Experts of a small language model: 11 layers, 10447 steps.
Below are experts of layer 3 (counted from 0) of a mixture-of-experts language model. Rows are named router (the router's row for the expert), gate (a neuron's input weights, with its number), up (a neuron's input weights, with its number), down (a neuron's output weights, with its number) and show model dimensions 0-127. Each number is 128 + 24 x the weight over its row's rms, rounded and kept within 0 to 255. Numbers have three digits each.
After each expert's rows: "comes before" lists some tokens at least twice as common just after its tokens as in all text. This comes from a sample of Wikipedia text that the model never trained on. Tokens count by the router's weight.

# expert 23
router:090132134090107127104098138171125136170081092109155149143141153103174126135144124146135136154115156116145169105123175184113110076136159146148142083108133085140147106113117115135117116115123124126081119095112134162099127113132146132134091146141119142147122152084097125115124096173129120103134144103091092132139101118101157104094105148153130166122135118083118162124136150126148153163156
gate0:172132145141090137137162132144152158172070148134141148133097160147131126088106100161141119185104154140108145115145139107116136079102120160132116090132121103135123143123129093172115159152126160104114108109157161143140136164102137135138095124134148126125161117080126086120080139139107133139138145139102130134093157144134167126112074095170101121135114111125091105163115127102111141138090
up0:122087109145100145120140134151106115128122134166121144110118120117168109145131112119101124029135118151103154121105105094111124106162114113120107153158161156108092123124135126126156092120181187120129146122151139132129087168112148158158104145111135119137140178146132174107120115107118110147134144108086105115124111129157116108133090138134181114170124114154125125127117115137182145151100
down0:127140123102135155103123182099132152150139092125132116109171137065126143146098106118148131098106145107133101127158112131113155104156162151129129102087118108101141115143086127120132104106129143075135120130109125154195122132097156150111088074128147145144129080116138108146110140119162121140158147122082097133105158140115129121109118107155068130121155186146121141125088109117141139153114
gate1:104089154116126088119113177160105156133091154146149132152099138131154150138130157168095108102121140141106096127085120120096144153119148169110131130140101120150109168114154146146132112143125124155173130105106141130100153107123138121077129145096087125133084153152092113144156147099129157140142154144101160120104114092156075122120124119131130145110161088173161164124133125102107128114181
up1:139109118094127115121158158111132143135111141166106158102126113140177124095115108125123070117113097129164146155134150135103135177130146102108119140172143151137093101102139137126130128087148121139149139147103167114088153138148164104063164125102138140156106162172154122122182100110120138141083136175141178124098143149098119096114126131115115106112128127109104095121127130126163150094138
down1:159114131178096092089166107117175136134114148144103130118140138131108124123166113107105136103100134138116108125133113128132167170126163180090109138145080142134137136146129130128138090123156134151140113086126105153112096125132103078130147126118105095152107196154113159122162134097117123115157129155182180131150129133161160111082113098121124128154111160148148097130131107133133086136129
comes before: "0", " States", "S", "9", "2", "}"

# expert 1
router:134098147083171116091103160161121150146136098114134142147125133107155124129135082127157154131131121090142132123135145146105111080114113168129145109161106089119136090072091116130152096141136138123125110098149155181136133112113155155110073152112138139150191143098125119114113121151135158132148149093095130141147136127125127117112094145142132142099097065076139112139150123110152119102162
gate0:090200130124133154115113111138157140138126112115124138165095159130128119141128118100127107167134165124087141098095124099143126088150146093137146102135135128123159162129106103059149119118159166114134121118127106139127117131086113178113105110109119119119101187116133073129113137114143138109115095133140133117102132143180135149090146154141122119095141157119075146137137164077102138145109
up0:144125126118145166162132124134113148137112094139095125110105149097125123118104110157101158137133091129147098108103133131112154114117136131157113136114094158112094154166125150137115103112122127142167110166107107113099084113176169137102106127097113155111124106098129125191194114100094130156122118154161153101154133128181136119123132141083161119098117143128138076081109086135114101112133
down0:114116145127148122144173141112144157136099129116164148144124153123148158110139119105081151137090160141124130176164147112156120150113147118156161121106106112110137139162088132085117135158110132109115147166175136108161113172132111083156144132120165124137126123132065121086145140094074124139119133140118154110134136143078123099123142156123181105125154161140152193137141164137129136122126
gate1:125109135173121087156158090117155138132117126114106160149127153168116104110103083128123136134127103109131099145112158127157103102122144116163153129098108094126182095124168149122122114140088162126119134089119157127126135114114151119099177157133110133139094152104106163088113097171110128129150131156132139081136124070142145111146145132119116125098085085098144142103115147140122108097074
up1:154124150103154114133128154139126143163126150110101156089087159099154089188156127141140125126136147120115100150118099131120129192130111115165152148120120113105093101168129148114122125087158107105091149108129145165100126110166144108135112119130121115114113117074155183127058139117159125156131178126116108158125099093110130171126121102103148100135141154136137144102134160132134116138137
down1:132124115118107093136128103108111117133071131101158150151148126126106157108075142160138118172097158143137152149150102123108189110164106115112136130176077114178141130106130157146128173148111124104131132113099119122097125110142120109171153113153129126163145135138142157147117123121155134160081138155134130123128109071105123128111120102145144138145126117139132142106135153122199190159118
comes before: " ", " |", " of", " —", " MF", " A"

# expert 15
router:112112156114119137138130109143113129133108098100092131149103153169166096151130096120080125135133141108146129099078159123106119095172146142155125071138123080081159099088109090097150131136128152113133130132121149164115120095091169158133124175127082116136132154128144125134106128141099136096151089098103141130123164123095129107133132148122144157109134132128114197150128137155161150119104
gate0:138108132125108115127143147124128096123137090150120134132124114144124101156122176129117141114156142117090094090117117109147134127109149129151110130163129121132114116056156156104128101161096131097119106127173107105138125129069140144132115130091126152089113125131076105127063096167096158157141150123133121164114148142151137133136114107133141184128124109129112100172154092161099174157090
up0:122111136089155141156141145112123137131132125113133100128149128116091116158165135089116110123069146114139128153120164106107131135122112122155130126128147185137115145141129124151139127129127160140110131092141129110143130088129100105145130191167153137142147126128169120150101113131100179138100188135173140181103159128150091116076116102109223134133128155121118135139099144126132139117116
down0:123099135142114099106105118166124108097155129120128086162149156098087099151144172117147106155125155148139143101148106119128127113136075148119125124096097126111130126125147119152126088144139126143125119158134101137116157159128185159079145114138125178170132148154101087100163108124122135152150136149079169113119132150098147116108143125166140112130115129143131124102109165042144130142120
gate1:100094108096141135107123107113139132089108120161166180126125106150153129165119106123108149108183102158095153113140119118178135104117102150154119106171125146145129093103167096100122149176169071170117134129112145090132167117179106133137127141140115137135151126120122090108122122141138120143181113097130119128150122122106146151134162161186094134101116146097144131142126126106126143107137
up1:113164137132128185077138120134183109108104132103131118118113143098137133154127108122133110107112135140143119109098152142108127147160148133167150104141092078061132136175128121124174136132111156155178155153109120096060138103135142164142115152142130124106114126121130106149160143122110152160160110120102121143117172116095174131130114135143154142137101136115145121102149160143132124133065
down1:142090150126158109134140094107114179121095102123152100134080118141162092125152128111145081151152156132145125142121112152098170132174168155107166169138098121137127093130121156170135118145121149117112123116104135134152124135115157110130140132091171147089169095130133123154167143101154168139098128127146112109130077128131143132117129092115134116132089075149122090127082173126131121110101
comes before: "-", "\n", ":", "=", " Genus", " species"

# expert 29
router:109084145114131136121104176148101140172134063129130148165164174108142109118156097121105136149127111118130131098098137127128124103128149123151118090135118125111168111097129078129144117088119124120097133103106135161120157134112161122123121176109114131133160141093116101116121106151112124097144116127102140133152127144101135099082115135172109161099143081113141178161116149143158190088127
gate0:124163113101146112116143107110161127113163151111108136136134147106127087149099116124112140103153155122156130128124105132114137142187153140154143093146128157130084134117120121162102101198141153156114144131128164110118126114141147141147092134131160105151110125158156133108124179149110112140098124083120125147127137117135149105144133104089174083165068141097130074157100135115156164171137
up0:134119179149107188169116103120123119153166143156135145148118142117107162159120130116117150137093118092135119121103131107117145148103108132127118129129097146114147111142128103094156145102125110060118111115118116122137163110173140077122165082160118151122144147080120118131125067115147128109131166089129130142124133109152131136075162145143103179087147072148141139126132118122129101106120
down0:086144125151104133125150087128170091133137112127112140122112159118149073168152126108123099128135123100091135113115105139129132144112157122134098109099131139126156139121102144051137134114123126105118118098149131115139149100120136081104171103169180110104103111073129130142131099179103090100149169105142149182163124145131120129104128127147116160131108099127145122154155099125089135146098
gate1:141117095127121131129089069091137111135151098161146116162099164162138128131113156124163146100114166140108132109089125123158158139135120125140161103100117143110145067139103136093114150129084165110115137099101163150167154137127089150131160163090139157166146136129145109134120147136141097158073122149124136119114122143104120158126130138135068127098100113112159175114150164123139130125112
up1:128116163136140116149126113149098157118182115099084097119132124105130121116149162119113130170110126142138119132146165114135136109157149112122091096131131097154132105122123102118107138113157114091085113123122133132123153158155115079183154093103070131132125126120176139091120110086143153136161125118100170117102130120119143093152139116135125133144149105108154068101099145099175129152182
down1:100148095093131131128114158172163138112178153148155107124094130135125076152144106137118117078174169146136136108147109128158132104119090098138116076112091164127162125115113163126130123136130125111097142113138106120143126133075139156108118117116188151160129150095128097141125124151121175100146132121143153140141124168159148113122099123111128146144078075146163119102134120132159101144123
comes before: "0", "9", "8", " |", "1", "7"

# expert 21
router:148108138089140134127118207154093132166119131134167132139143155124146119129164110137124149122141132123173145117092156163104132103142136137177114107131137116103159131079089067148153123109112120117114123113153147136086139148131147118129137173129118156096139132099142117081109121142110122096143136109121153148180123115116149114078111128138141123119115094079124149197114169124154123104125
gate0:095150132166159119094121184147151140140143132079150182135132111136111103157141100147132172105149132114117114096114121118155134104174125108109095115116100097108172114112137143163091106106139144128092104098137131127145071143090114134112143131153177129127108116113142134103107129101144150124128139134106099165110139153174124164146101119137139111106096100067118110151106098111148132084133
up0:149159136178142151141109148083169145124112142141159092115129149083139136142141115113161096133104157082121158126148150154128171145186073112107115147167137132132108111147142143160115142127130117116170107112114157146166118099127116093110094148111131095160108141133092113089105143108121170133165116165113104093144086156129113137128155103138164113157149107121127084129126130115110100130106
down0:164091159132083096137157138137141142126147105130114107084125154150147086103102105092142162100072152163122132155132131088129147133154090131092141121148147137106092151142121114103096135150128096121124127104160095096111122143086085133128137114158140118105129126089105089133123142105079108141076122114119145104147138119116136135145135170153127173118096094120128131143082161083142100128126
gate1:093148134121124117133100103143145119138149117136114145119081157108122106110124068129100129089145160113160136122127126091122137158181107125174160105081150105122163137145149154120073135122092152111130123159122135122125099129118157165151154156125055167137115113150150107150128190144167150132108121101131137101170170119139145151163145123125128127093141136152117133127155145119161133143104
up1:150129108134127160158135154122138124109152128130134093103141137127134167101084149104115121171132124146104150103143168171121163087099106130096085117156113142115090121096145094165206151107179191137138107157144129139122137099149102077133127108129127112141127154132091157129134151141108137156133140112105102126109152162126093088094159117099106139126118139108102112124122119123116137171135
down1:132133125140140117148125107107166124156105057114123146169129122134139134113104095179127126092082138117178128123163154101125116098130169105134115098114156145111119146120125079125121127156110148069181125178122117137096144105131130171137131151128124099147141108120110158142115152125137079160104128170103091086123116135126144144099141142120139143100124087127124099114120130149127165151075
comes before: " the", " List", " his", " a", " \"", " Born"

# expert 0
router:170079154165119116110137124125099135132130089132114149141180173143200139139147093099102147159135103116129172097127168155096105077113111171156104109141123107133141096083108095139143097124137137131124116108155144181102144137134149138105107176150127128126145129104148136101117112124145133112164121093120158107159144151116133107104106128144106145091136102101104111133142158134156159129123
gate0:113139148125145140122102128171119137148145094140108118102147125148137151121080130120109120118139163126125129154139154143150160140168109115143148131145137127135115145144115117161131144143132098155086154139133143106165145163141107095154106120080169097072123102150118067111138100112124138118081166059134166173144121088102126143121149122115144124086132126120122103090099085113100085154149
up0:130107107138136123167145154106136164122107152113149112144082151127122089102100140099132130083167113150094164065081098092109082096108131092154137158138122132115117106166154105125125129144121156099153139102112106117150148111118131144110145117144109149170104136096134136151186121114124136107086137118144137096131106126146101118191154123133072089124093134147116148142125149143113143109117
down0:161136099150151109083166117101144119135144131143164128141107114090121122105128108098130124123116114159107163152155152142145116129167161120091109120172105095149126099123156160088149146180121110155114110133162121145118109139100151158124084136140114125187128152147153113114109119142098097136124148123140139120116146147127160109133095145176136100162101094096065094098162154135106161147115
gate1:148130116121109124135120157201126110138116133124166165122134123120172163162111123139078140116141111145166126119117143126149100190143121146079161154093145134148135138173099153126126090108145127125111141153101137140143102162134104094092111151109124085102093127113099104104107122126126139132103145155128111093161095105112168090141123119079090123102114167114133119114147128136149182136118
up1:069146151143135130143143149071139135107087152111148113183154145165087128112173135129097080106103157123104132146147126103121155129139154129105140124164142118130142150131109113109125120117098125106102134088119119076130187112128161146131106139110123141147139125126120142157119138177067132130125119121149133090088096134131139094115113128144117095155165140109131145123092083150086110113161
down1:077108105118132114146124149153110142128152176165158131141143094148106141119082143097125142114127140111119143121114137095095148100088141141116106118130091124139151153127152156123141128172126139169102170080125096144133150142133154121201118185085113198107125147149154145146134116117127135150110125139153143100178126142120140163104131133147120154112085129101134144133167112116103139126159
comes before: " |", "|", ";", "–", "PL", "---|---|---|---|"

# expert 14
router:128124180115155133121133156169108112146132090094115121120160166117190149130135094141119130113158107110124133118100131142110090080134126146139139115116134070127180113127081110134140068164096135129129133054153147159132130134106149157112131157115141114119105162090111148131126124112134117155161116108134157136169126126108122094109102129125116123111116144095144105113124140139129187090092
gate0:119094115147144125100133111166098125070141087131127118138123128128118133077162119093120215127127125140113118142181107124096071140142104144145126111162106099136140131179132125098165107130129136170109138105148162146105125146156152130113119135147133147112130124144149126131108082148131125114146102113068092140170127145101139130144075126167116174136142147124121133116107166120155131142138
up0:110090140092078109148133138131140124139068157167171124155113117103153098133166110137110097099141149161143184138109144143129129144113163127127150139122117120119113118082114121112144127130168129128135111070104114154139119120102166157190131121173118097118105174124108106097124155110138132091121128158172092122159079142128136128162141137149107156156147130107124144120158132082128135123132
down0:113130139140162100141137162105099135104147144143127094114124157078104112129135138139118123115154141084136120191134127133145089124143100136097096117122170143165156161145084132126160113086118132168121152149146122207121127102113196118088085103121088153104116151117102126152109170109157107142126097140154132128125137147113135124131097144148111140162159114140114144104154102136103138142121
gate1:149140129166128092123108085100115138143185157122136130115141124125140116078140083061124149141115118101113123120169110119114118112088115115096149120135076136124101104147136097136164154145125083118120130157121080137111123123144108098117088122119151123142130082099132142117114125163130118133157138073133159154120087103127132101102154148088121119091075090136102118106137114121166100125148
up1:100124104109103129122118136118095112136101176171143115175130077100082127102110164152123147118104123154104125104137140138150121124115150157117119116121148114130131147119077101147146118123110143171118129149152118106124152122132119112159108102164128163128099132142078144137115126137111157138094142156134109153163122092191113117159108167128155065074108143101145140142082132141115091165131
down1:151172105156091122160179132117117155117094120121143091131067138181103115161101136098113123122124115137129096126084108122075125148129111150116160133165088150137142133137125116091129111159127108118119144076115132102161125140101160175131118167126173160127125098127125135133159123111107116136110142132076116143115125116095157133097135146118108144079123117126113129114113180104132154081151
comes before: "|", "1", "2", "e", "ed", "present"

# expert 10
router:135100158098130113137108142168101136139131091112148139183175128134145092124164114146115140156120091084107152117110170142110125070148137138163119091121130111084156091062124122133118095106109161142103111076120163146102172099114161147127087140140152139148115166130142118119105101124098153120122116102108127134158137115114151087108128130137113158091131134115120153165129144155141140131140
gate0:125115093142133129127168129132105128166123144123117119124124129091136087119116106120141151109142085113136108086183126169114151081110136102114144133148161130127129154104089144148146123152096119109083129110138118117169168132120092119133069096143158160085123125132118123075086092141109100104132185155123131157102137105124105160117136096118133158175109129111118113105091114135148142172143
up0:129133098116153124105079103128162119149120121182135097151111119119142131099108121066117108129108151109148135161142145103162143111106145152130104090087125120147126118094086146114189107117158130172128105147153102126116102159118133134144169120104096104131120134115149120185148172136173152171096105159126142142182129103104104126155147122168133112106135114119158116152152154124139123150136
down0:122158160129121103122139152144114142134142087121114123093157143156098158107121154172167153119161163129087118145168117145144108157127108136099095113123121122079162122129184078093116122173092124154117134129159165161099201146124131125127084129141122163118089130104156130132108129164119129154114124130161125088155139142106122150145119148142127127122145139115135104140145153111147130193135
gate1:074162112115144146117082181126101131122129127134113089133175134179098111100121117106136060156113119149101145138172133127087099121162168154117122123136115151120132162148136134117118137173155103123110145131128140130107101146148118103114106133148130126133103145148155127139148105110094114138089131111127187111067171112125099140096115124106108138104094124138154119134092103126127156081116
up1:104117148164113094148157118158180123116140141135164124101132141090140136092137156106127122140127109111136123154132118122107129156134143103136119100188130109106120124090114121090156138160089148147054122123134126112133113158136143105138112140129138146102113139127115120098098095134152132087151071081089133132098200123135133154138120090108172178140155108100155129142115150135129119147093
down1:144125144160149102141147162108131146118160107138126123132118161103171156159154154134120136153131115150133111120116152128120145157112161107140135133161087121155139155153084125129095125145155153117145099129096148082081114138143096154149118179099101126102108150140125088155139120136149124148131151091143123111145162069138119158096102123100091091155176116181167149116101160097142119115150
comes before: "\n", "==", "The", "|", "-", "==="

# expert 13
router:128134121097148108110089128133091153135087110119130164157118125149153119127139063143102135165168106135159169109109135147092109109160149155156109087128124104096141127108126113113151117122116142134101105117112167138129166104099183149102124145097129137151164150126125112113118105111133118093136107085116144153176115113097117121097127137140102162113136142104139130161106153153154214120134
gate0:166126123133145132127123080123150133116095135121123118136106122155129111180140114145107138132141161153156070142107121118188120150149179145136122126143127114103146142092139080127133103178146119121147195144161146139158127169137142147158142143164088102108129139144100142144118095133144094137084081148141158132125157129149099125109119143144136102124140147130183136165073104158113139125113
up0:160132128147129154141146128130167127138106144124098108066114137118127113129106162106126148128133189096133116116125119106173172112162126112166120108161137123106127115127140101178085127103191140131093103138125169116134139134185154101168153150138134119090153161118127112134071108143150124133113096150132141158110156124175112118164157137125120122123073121158155124110104130112140150152138
down0:135144133159147156133173114161173093084129131135123154109131106109110148134115122086119143113142088155151169140171150101157164142137122093145148146116069159146094175154104141130104133161125113095166124126154158144116154143154160112147147181145121131145122133120165124130137165131122137097104134149092187115092163143169141158117154125126144111096139112113108111093137116143108139133146
gate1:144142117119090147122138148123118130105146111136104180117152126129104133144112119124138113107118175134087125128158139094158106134138106123165135158146117128144130071157099097123125154113093118153197163112087134118168134137077079139138131150103096113139111161161133122099114138114157111158136110133082109153168085100094114111086136083138153106151137153117118119113094122108158144127095
up1:148101140122107117159122115119222125160141150117140152124126132136132109121145119115121133109101137141162156129092133159138101126164183137124087111100137122135126142118135131127124106117149131164135170136155134152091086157143195170120133108130115134120122114126106129157153123150139159113164122168117113095103140153158153122144138184122105153123126115108166072105137138106138072161151
down1:177112111134113120093131118092114119127128094132123127147183116140113151126149159109153114123120126118114125160158108130108143148174148123159139138119151129140103146149078162148117130122145114120162099112114116150165123116158075132149103150089131160159124152168113136135134132095094154144138134124096145153163078122133104122150149119150077177134106195144136168116151099128134070134156
comes before: "1", "2", "3", "4", "5", "6"

# expert 16
router:155118156102161135091114153160086161126105129098146151138182125130130139121163122122113120169151114105144142077090163151088125098133131131156100090132100129102122123085068129137157122116098137156137107120084146169110132127104130141137084119136129131103140123116127103107111102104101133069127117106080164146153127130109165106101071153153110146133137140105123132147124159151143132100133
gate0:121110086107074109129132117131122110127156132139120115115066111161126146136116120102121091084119135114080147113107112140157125131164161140109159154118117116141158143110104120120094165155092100171133144169134189106156154167125102141134124179126140121134107138128137100123146120107089140097111066128098135138156109130143122120112122164166120146132151117128135083184096115110122147094134
up0:110157100146148126090181150124142170146120100090121146117100140136142100138122150134101112112174122106147149125129143106147127085141129164116059092101161134102112130150136120074142157125109124113147158142124103159130116135088124170129147076125151111091134134162163088109132142144105145122130106133181152139117158148102136169109153159109108125109085154128134104137147151172153123120125
down0:147132146135115128140136119123173134092149133103151098096112143164119113126105066073113086100114100153075136116143121103077082134188188129127153112148126127104107146100168144113132134139112120169106111089117149095147129143127129114121149165149161168102129121124130108138150113117131112113168125133096116151139119124123109147159118157145120155157143106174147110125166126106147115091150
gate1:126145109126155105172097093129105112132142113174106130143097127117096082129115095114113107113141115170170132126109202133113108116132150136106094098138089147153156135132129112127161138130173120089111117142139108125120109135149135144146154147111094117101145116123123111108144145151148136115107105146192096157129160141065117154134092151127083153100126118142167156112140119184143123124095
up1:137133145168123155132144141152156107145178118132137121139139112113164139159116144116149156158133109124141117086129152188162091113134116141120110101142158121082145080130140134104173122112129124154150167130105139132103125148151110120152170110129110100111160142139136186108098125116162160173115124150137101111118171164126144151138113175111177077136128138115106126158122156100136120167089
down1:109145133193138139107125143154118121138119119087105116149134077110156112146132143192123153147107152106155149086105128136131148112077162116093115139121174153146122116130093108087171114117103149101125108132156117117124102148136132128123135132157137151151126103109141150149164128146173147137131127164129151105136139154135142147121064140135158164162129171082123130113137119069149171128111
comes before: " the", " a", " The", " his", " an", " \""

# expert 11
router:144112181130150132127124146122088133126143106130130149141160159100164105138138102115108139143131121133145131061123167178121108088162158157119119137140122115141153100131060072161155080123107131116104120089133137190136157126112156128124129160148098138149145125094125113116097120118117155073183128126112164092135135132117141112120102135113130152107167104108143123114105135154142118122102
gate0:113170159115111171095132112107127172103146125115129115153113149104113155089092136155125157118118095079171112088118164127112127108138113168120133105101128116109131096107091131121143147100093107123138105125137129119082121173138155129111113113109105159121145112150181158152119124160167127144115170118153118157129147178112160133123073146122081159106112114117091090121124156134124130158140
up0:140052131144127103105147108126111121160113135154144107119128108091128144129155127125120132089117113201124113116116139145144120112123161089141162135177110128077089092112153106121121158130115132113136135119087140080147151098161127119166180138115134132121149146146119118108192136124122146105177099137109158115133101142118130140136135097155130153146169162129140163092107158138114144119092
down0:129088160110088088087134138115110149104164126140138114091158194081117160133163139141112138164123136186133124179129142124147141125108143144137157144099088145138142112090136107137137106120161116098147140125122123120112147110060132136116143131105081110093136173113137099100111102101121151144138087129151160110160136125106144125139137140130105153126121155101150126120140107140183123161097
gate1:100101117135128116167182076133147116128121116174117087125128143106118097155105136131154105154101122136165155186124125149142119153172150067135097099152125127152109117103174176134127137126128129146127125180134158093163121147144095133151168147107097129153142139095124097131120143131119163107107149184131095130127134107136114152124115153132149128086103144100140121129114115104123100129176
up1:130102120119122116116131139117163136162112155151144124132131123146120128084141159148131100129122126091100141111158131119177103151140151107136160115086158111162139139113115124125099102087151129181054114126127159140146153169112131092138086122091110091124179140071124092153139132129164099094089137126103131111076116137107106140159102163128162117120152140136134143155166123148118121124105
down1:166087130106159119178099165071175182153145118145133135109109166139159117142156119127119140149140142133167132124101126098147143097162092141111121135114134129139108110137147145134139141121104107129146108179173106075146095113097148080114138159091144098115128158129116153109149129105116165143132132140124161125129145117145119146111178105086122136161129145151132167117116139093160086136132
comes before: " ", "\n", " the", " be", " have", " take"